Weights of a small mixture-of-experts language model, trained from scratch on English Wikipedia.
Training: a variant of Adam for the experts, 320M tokens.
Below are experts of layer 4 (counted from 0) of a mixture-of-experts language model. Rows are named router (the router's row for the expert), up (a neuron's input weights, with its number) and show model dimensions 48-95. Each number is 128 + 32 x the weight over its row's rms, rounded and kept within 0 to 255. Numbers have three digits each.
After each expert's rows: "comes after" lists some tokens at least twice as common just before its tokens as in all text. This comes from a sample of Wikipedia text that the model never trained on. Tokens count by the router's weight.

# expert 17
router:130137190141176139143107129122155094170117140159131112115117089098132142122056122095193110177165129151118079125147167080095038108160142111159162
up0:097120136118084210134134117142092158173120087151096111155102185106097119127150100133131112133142112134122106124143134150139131123150144120138102
up1:085139180141125122119140151155147128110124170190097141100121155140063117171088180137116075177151169134122159165169117165153119042135159145121100
up2:119123116151129106100090097106063100135087156150134075130178122113119116171111142082168143147147109159155086131081133095166151161102099147147174
up3:089148131101103150141143153149153096079143097118161074124114113159093150028126131087126152132150153111167168132097124102155124168095113142110068
up4:151167118188131122122166174100193126158137164177090132183153139141127130143146124136089074126178114105090110124112140131148100139146113157123078
up5:129071132081129143118163124103078106137158178203072070155131120164138133108169126150110119138164120135106105157157119109107118101127121170120124
up6:170102106135154109088127099121127121154146120119195131152175168115045159165140135110150046123132124108092118160142137086091129199145131104159106
up7:131128157166144122115141128165090120111110126196132107077096120141128066162099115126117104127136122158092120133183101151154093029132111111130134
comes after: " |", " ", "%", "3", "4", " JPL"

# expert 8
router:057150163152114169143146109130149105143110102115115135141113109081134176136091121156182112114112128099119098145148108175143094145111185141120129
up0:106095133171085190133133151123084138145085157161110113199134119120111130105086076124072151116129101104152142110161122159138095172177142119169104
up1:135087085139160121117146156136153146099132117123129127158144139119122142100115118113161134157104119074133092111097153123134129152066135169172134
up2:102097145183179139128177060088166126085167120164119084147104171148099144093165122140118113126193093159121172152147115100166111011104131135093121
up3:130032123150148089193117071157082151136134122166083123096121152163107132120089142079161164129131116180144118086120217129157080129082142111102140
up4:121150144167134170129108114119151134107150117124097120149106128160162163081116131110154092116118106118141094139095160112099076166098142099186123
up5:155116119182112162131109074087133045193088102132108136070160094144129079137166155131142107113104157176188129079120138128093057165093094135151159
up6:166153116134175178134117113128141087139095158107138129079096097194114125098094087100129130082125090142119111057170089127107101135185123066127171
up7:123090126150144096139142124192136109113101120159053121139098110121114072155150089129141142183121146190102085133151173174179112161155115148130132
comes after: " |", "9", " F", "ceeded", " L", " R"

# expert 41
router:120132196161122149186119130147149067167107111160113141101072153099157146113131084104147163172124139182121085163122081125173057118157138099169167
up0:118155168108094108143165159068123237097141101111105090132113108176127143097145141144102070111170196124096138101104166211112112152097094141148152
up1:113158119134098077094152123107108074159215138132095123125121140167088131069125159153122159085146139109090144082118144116127152133079088089063128
up2:138099080077127148065078136150141133160117181122123124143084131131115128120174164117143180093172116107117117130082141147085207085146162090075128
up3:106133126115139112100133150085090155103205164205101082112162113112120065102121138091124063131119169188057157093134124098124107133095086171168144
up4:147152086109105136167108114116167135136123155128143129102132100123086099095152105123115164107099146060144159113143122161132144154119139130118094
up5:106166074145154023132126139101096088132134161126071118111118161166113124083156161144059137110140138115076179124148152115175137167095104140117119
up6:161142161115136071149161134126140117120095080127070071133115157091119090130169119112089097090132128103055128148091132178144094101053136106106122
up7:096112147146182140101167121167174121075142178152109146183110090180105126161172101140126123155095143097133143133107115132106178157141084152156137
comes after: " |", " ", " ·", "3", " United", "we"

# expert 59
router:112071173130180124201183101124171101083106144129085165194171063105132105108213149126144128138117139127085097122129118088091121163053136153146102
up0:184118120128143174137189056173109167101118152140122104118100156138132141098149116110121071139131139109093192148123157167159092138079149161103083
up1:133166157154078106129155120072108064148148143118118147148090109116130163215154083078109148109114116119128090183140135122117094128165038116128122
up2:136134098129144086144089104191126138118180104154171074127164145117116113106136112112159147135142186157104179133130108146111062148157156156103140
up3:142128075083122108127152145192116073155120145095156164161151143136077121100106108106126199092078202175188144164170098177180114108103135087111091
up4:186190134096116152096176122124136114128083124161095126084157137112149127179139130196131087129153152131094090178113160202110069153109118108079135
up5:143131096137146119104142105167128161166147166097206130140134171119065085122137123088083195095064099153205152113146087119117163132125142118097142
up6:118147091162161033112161080048064081207175161083163140099144140081113113115118134093088142172125104128188104112157123148198150127167136119135133
up7:088108172155104168113134086110148108088156126137138115123121089135174132160150122144160145154173140108114109153131133157143065093175178157153130
comes after: ")", " |\n", ",", "cc", "-", ".\n\n"

# expert 49
router:114179074078096094093081167119061091090181166135090118081196167157145144122100165105158075158066113128092136100148103155184155139117099135113100
up0:199187143099159113127158074138089220087194201156194122122146141114099069095118118149148150093074089102119135177141149106127135130089168138136182
up1:133100134098113151140106113147041143118113101171114138152138166103136194108099124060119108075115118077150142112167152140141086085170110084109164
up2:133172138143130095124111057099134119119180110154109127151128106119133099091144105151145108116198137163164155107091125151122122135145150120139133
up3:203142166087112109096099176197129143145165103124143157105152085116118161123080180112156074166138133131116134112192145127152137119133126156121113
up4:090067133121188170163146172164100129171145074143108106072085138121092124136120161084131088086131143085129159176054163125110153137097125112126153
up5:159119127132151147166089115148142131105157139111116032117103091100076087137102098134129106139086119133175076101157119160150133127144135193115134
up6:192117149135107110107076154173161200110150114135158114173132133111088111113098147165116123131106159072141071117112115137120118186082180179142167
up7:149140131176135106106136100110101151146126189163142106110146120050122097131123121140167096108117096118142157107077068161102086109102156146124184
comes after: " \"", " s", " (", " re", " un", " f"

# expert 23
router:133155153083130112080092143179161182152113128139155116127135122180088108062069130123120087114125110123134119149092121137139128137136114136128152
up0:156117074148106163116142088117135127133155111104119116166076138094113158110186136089167097087162105137102117123108111101145137070154146151104092
up1:087102089145156107147204081134103076104118181177094128107165139125167170159168125072145079143135178135129098126146132161109079151127123099136113
up2:104136097156117146128105166045122148109121148133101130134185128146179129145081146082217133132159134170081105102122145126094116133118121175106159
up3:122144161086083149204136116074128124170162166159126130062091120149142147137140097133096139132157127168094137114209171158168127106136152099142110
up4:133099061152081093159147157136080111124132087134116075091193104122164186155163136084168106173134179192148106125174141150117113157144129106170068
up5:078174123143136156142119166065092118146129064090133096158115155124134145133155074144073074120121123112121089124120099129157160134118061154133036
up6:098136097118090117098163167122109170146119135094038111187226126105080113126153150147176122096108141114099130108134146147073155162082072183127018
up7:151117084121133114122125109098107123157069108134105101103136128128173118122124142078149132123111156213096224121112167115166127127142087138146070
comes after: " |\n", "\n", "|", " ", ")\n", ".\n"

# expert 3
router:093159136196143129100100145137187151145140187161142140144204072101135075161122132142185132104145135165136113095139083143078108092100172143101126
up0:151126128134137209138136107208127143151123113116112140131104128123173172081176149111041084048188089098112163114176139153162115113088205101094108
up1:086104140110198121142159125167182123155139113106135132087119132169073122094095120129127118089146184103155136148088101170134092154146122072118130
up2:134095116091174052123162070131100110096129140059105149118124147154107104086103149082159102207105144131121140136166145069187127127088083138114136
up3:128090145174109210132153150147160124150156078128115152154073121113090093110176113152147097120166119118162086149096099129162073094091146121109058
up4:153147146082094128106147088157100172091111152143094083105119168124081124111127131097137115120140173103096121132136146210163092124103166107146094
up5:147136100090124130162177126135101150135136093126087119091113169130052153108106147101100079141097126114108141147150204146167131108151135143166096
up6:158092136128101069148098121104171143074202143140061100153111109090109131139097165150113056152104129141138126134153172164133112120176125115163125
up7:159143090163085106132149170091145151118125099182061114172070119172158147148144121120193083164111173162102125148123171137171105128122121108151160
comes after: "0", " |", "%", "5", "\n", "4"

# expert 58
router:127160146133129143100150092168131108122167131148145124166177117112047057093166128161067178062127126093109141100057077138094171116081114158102117
up0:124145178131105144089159178162129154092130165130130200172083116098049124157127104170112119094118127149142105164133158135119064146116118121132108
up1:124099100126136172132141096144127099132228157105092178094095099140105116164134094124161083138171180146169171139096127151136140137141167149097112
up2:107164116145157137101135125079129174176129120131164135105090165111131065113084035097107109089124143185175091092092105136178126067139118109148167
up3:153154130160116087152075113119143119171152141173147100095121183110107149125133147114148131098096160120152141127139104130112071106219145120131102
up4:202148089125128146170162121134144134070152109161090152131126169162118158164083138106087133136135155151174137137099159144183103131120115094167116
up5:105161093110121152179111129105095116145076099135199124116082131131140137126103134096111117118118108134132049132085106139109148122125122138108169
up6:151096117172139067161134155102128183077144130128152149102121110145188150089124126168113117122092204098142121115186122096133136188183111113163033
up7:090177148143082085130081141181088102096133089116152160131096128109091151152122145151106144142126116191153114154150093159128133135172159122142146
comes after: "-", "\n", "|", " |\n", " Born", "°N"

# expert 37
router:143189179211094133166101154117122104138146173194127146119117142100111143161072103178128147116153109133155081140133112206148068169166156091187151
up0:070104154086131096168097156160114122092124076104121106119120061165135109142135139038162144170119188128103132112151110141086148081137093119113052
up1:152148152123140129047102134169157114099166098120091135086091090153121132122124095088175101151157159112161181084083161143106107088105123116059141
up2:139143138145148129162117148111126148102154092130071115167129083079201137147161099107057145059083136126096108137157143119111166177088104134182101
up3:077142178152120105139126122132087117106097149121068129190118126153180117151142124092080144124101118152142108144133137122122141130117103075209104
up4:118118149159146094097113132113111159075087125155141101113084121132151114177114119124143118198054161178119125150211136137145144132105144086140120
up5:117118170121130084168118141161075118119135137156129090132122127158148136130125124127136110071144138128103154137154139136071113103134136173157068
up6:130100161171148131169160128124106119095113175119088113120088108143105132177099133113130073122085133142118113126164160111083153199124123110157109
up7:103109168168143120141137089090102134081099155143135149165116150124114081145137115148111121131061154183115106126119090135153127152129114163121098
comes after: " ", "–", "1", "2", " (", "."

# expert 74
router:098072177131127127101111140094162108110137115201116111146126072095144095186122099152175120165114216155130107082145172173083070122116158086184097
up0:131091149157203142153137112149140121114072130107208098147068112163155100085126111129109113127168149128133075119135093055148162165121120123122102
up1:158149137113128042078121091102052101129154129123199115158111135129118078128211121075104132120150084123120174159129147142095112111109139083137116
up2:150133155127168159078131112121120125059172140169109136157086143136122087178069111113163120172117155185093142203133125202170102106147118094156150
up3:107133147183137161103116131121137097175151163155152104133102122128039046083076129117160150146074195174131139077119102135118094064161129183122155
up4:086184108192106094095136136154088114067135129143128123111063156140134142137123094119164116152138157107094096117122145128170088132184126111152174
up5:131170142104137132138096102216100133133174136166093070118171132110120077104134149171105145100171166133148208119096095141136094110117158154100142
up6:134147152161183071077134157101157167071159166132117063117093144148106117161106138101135099161134134134089116140115175106128123182164099094114102
up7:102183167108177061038115158166117163132124144109132186123121125156188093142102115102108125159132159130140135125132092164109099192192090132165105
comes after: " |", " ", "0", "1", ";", "3"

# expert 95
router:143119084144100199165102101119100101137107110118158182164157184073115167186147083176071177092084121080143155137118067107132149129150172160108129
up0:121121215146153086096108093188129130096190146174104096128143136099111076095155213092190118136139165155077124146137126145114097122069103134157081
up1:122134145143156111141152110183133108068154095170148097172094063116073054100164167072138127120136131160088114161153105130089117122122085139175083
up2:131123139130100139185113119146112103129082124136116099161104114108093117124152137108115144174148141162119070139060101139147122130127098106109124
up3:165149148115121143129160080143126147096118058080081133112117159080157112069173154078088108139111107101121153153132126126183095116095131100159106
up4:156142153130125148156148160145132171130175168174104079153137123103145137140155121151199124164176156118120166126072161148124132064097100117149131
up5:094109137154103143115137084173131165097147123128115106112119125136150121098160164149126101105129187094114130117080081078180211094099128134153119
up6:127088132117110110115141132155113173131195078161110082113148154090077111121098141185158142129128169110103124125116138115125079099110092116113132
up7:147141163085171088088139088134127133083204124098106104113101069104121051117131170167126120117150106128110079094144111149079155107070109117158120
comes after: " ", "1", "2", "9", "0", "–"

# expert 90
router:166158131143169218127100132181147166112064134093158130122099120106025124142107138148074165102069098112137112112148114082141148128130142151111120
up0:122134145201103140169144145146102136154125128188059146068152159090125157142140095112131071114139127118107120108126170149152083073073162169092097
up1:165092136144177113132120143103115130152108070121121159073120095115106124069158164095130150120126122148160180090090165127087103109175107169162109
up2:114133132108122100150221083150142112137128147132131174072150128222140134065126136114100111108098115121133190148147135123136121167155157178171139
up3:177118092111162166162212141109113127081130094167131144108104148147080169173082152137131160107127158126143110103135145136133112140138077085180101
up4:144169147151140109148174155142169114145125114152125086095097176149129117138129101126157125193148176141106060202133125155141076120158114072098045
up5:192145131152155124127144188107167146126125160196125143192107125123081137167124107133121113144128136111149136181140185138143116142095106113175112
up6:109105123180092169093140138129049126128113139159124136192060185155112182183137132163152121126118138126093163121166158125159139116156120127158137
up7:112084111092142131160176121158120118080150119105155112117129111102132123202222158123129163128120103120150156120119137109123144129105137143128094
comes after: " |\n", ")", "\n", "}", "F", "E"

# expert 77
router:117128130164204142093101085138147122118148103093180156090106114178183107182104137101137120169172176111156112121174103096132131079151140152119140
up0:053098122092182127107148119113148097127164180102108066111131111137119071119120144086192076185174127143134168100124147112098156148141053204121107
up1:174134110103083110128105151164117118105111140117101100160090175147099142110148111067127110096069106148104152129148150143154171126181137138061114
up2:129152149142127076149129150106105167101215134128118112153144103085116089089156184193118078133098117168097159115123132125123118082083108088112096
up3:153098099107217087169179130121219120130119145110109080130120099164077133130108134151130131063084138127070123100191124143215156077105159082108119
up4:164136113115108096106112144151126135161148134174110104172156160162087122140147119131160086057118144106070182086145155117169170057157166139150143
up5:137084158132173147143151113133103141137115108195110094142111149096184090077111146086176106164126174192087113141150128100137067166068058110168077
up6:143173132142142103148142144092076156143158123188100120123123115084123113093116090146093142147179022111132110184126119135189102088122171169130141
up7:156159126104140122135157105084100110053146157179094117133128183100114080109132138131131084144120155165059140179133150158185125137107077149130138
comes after: "0", "9", "1", "8", "2", "7"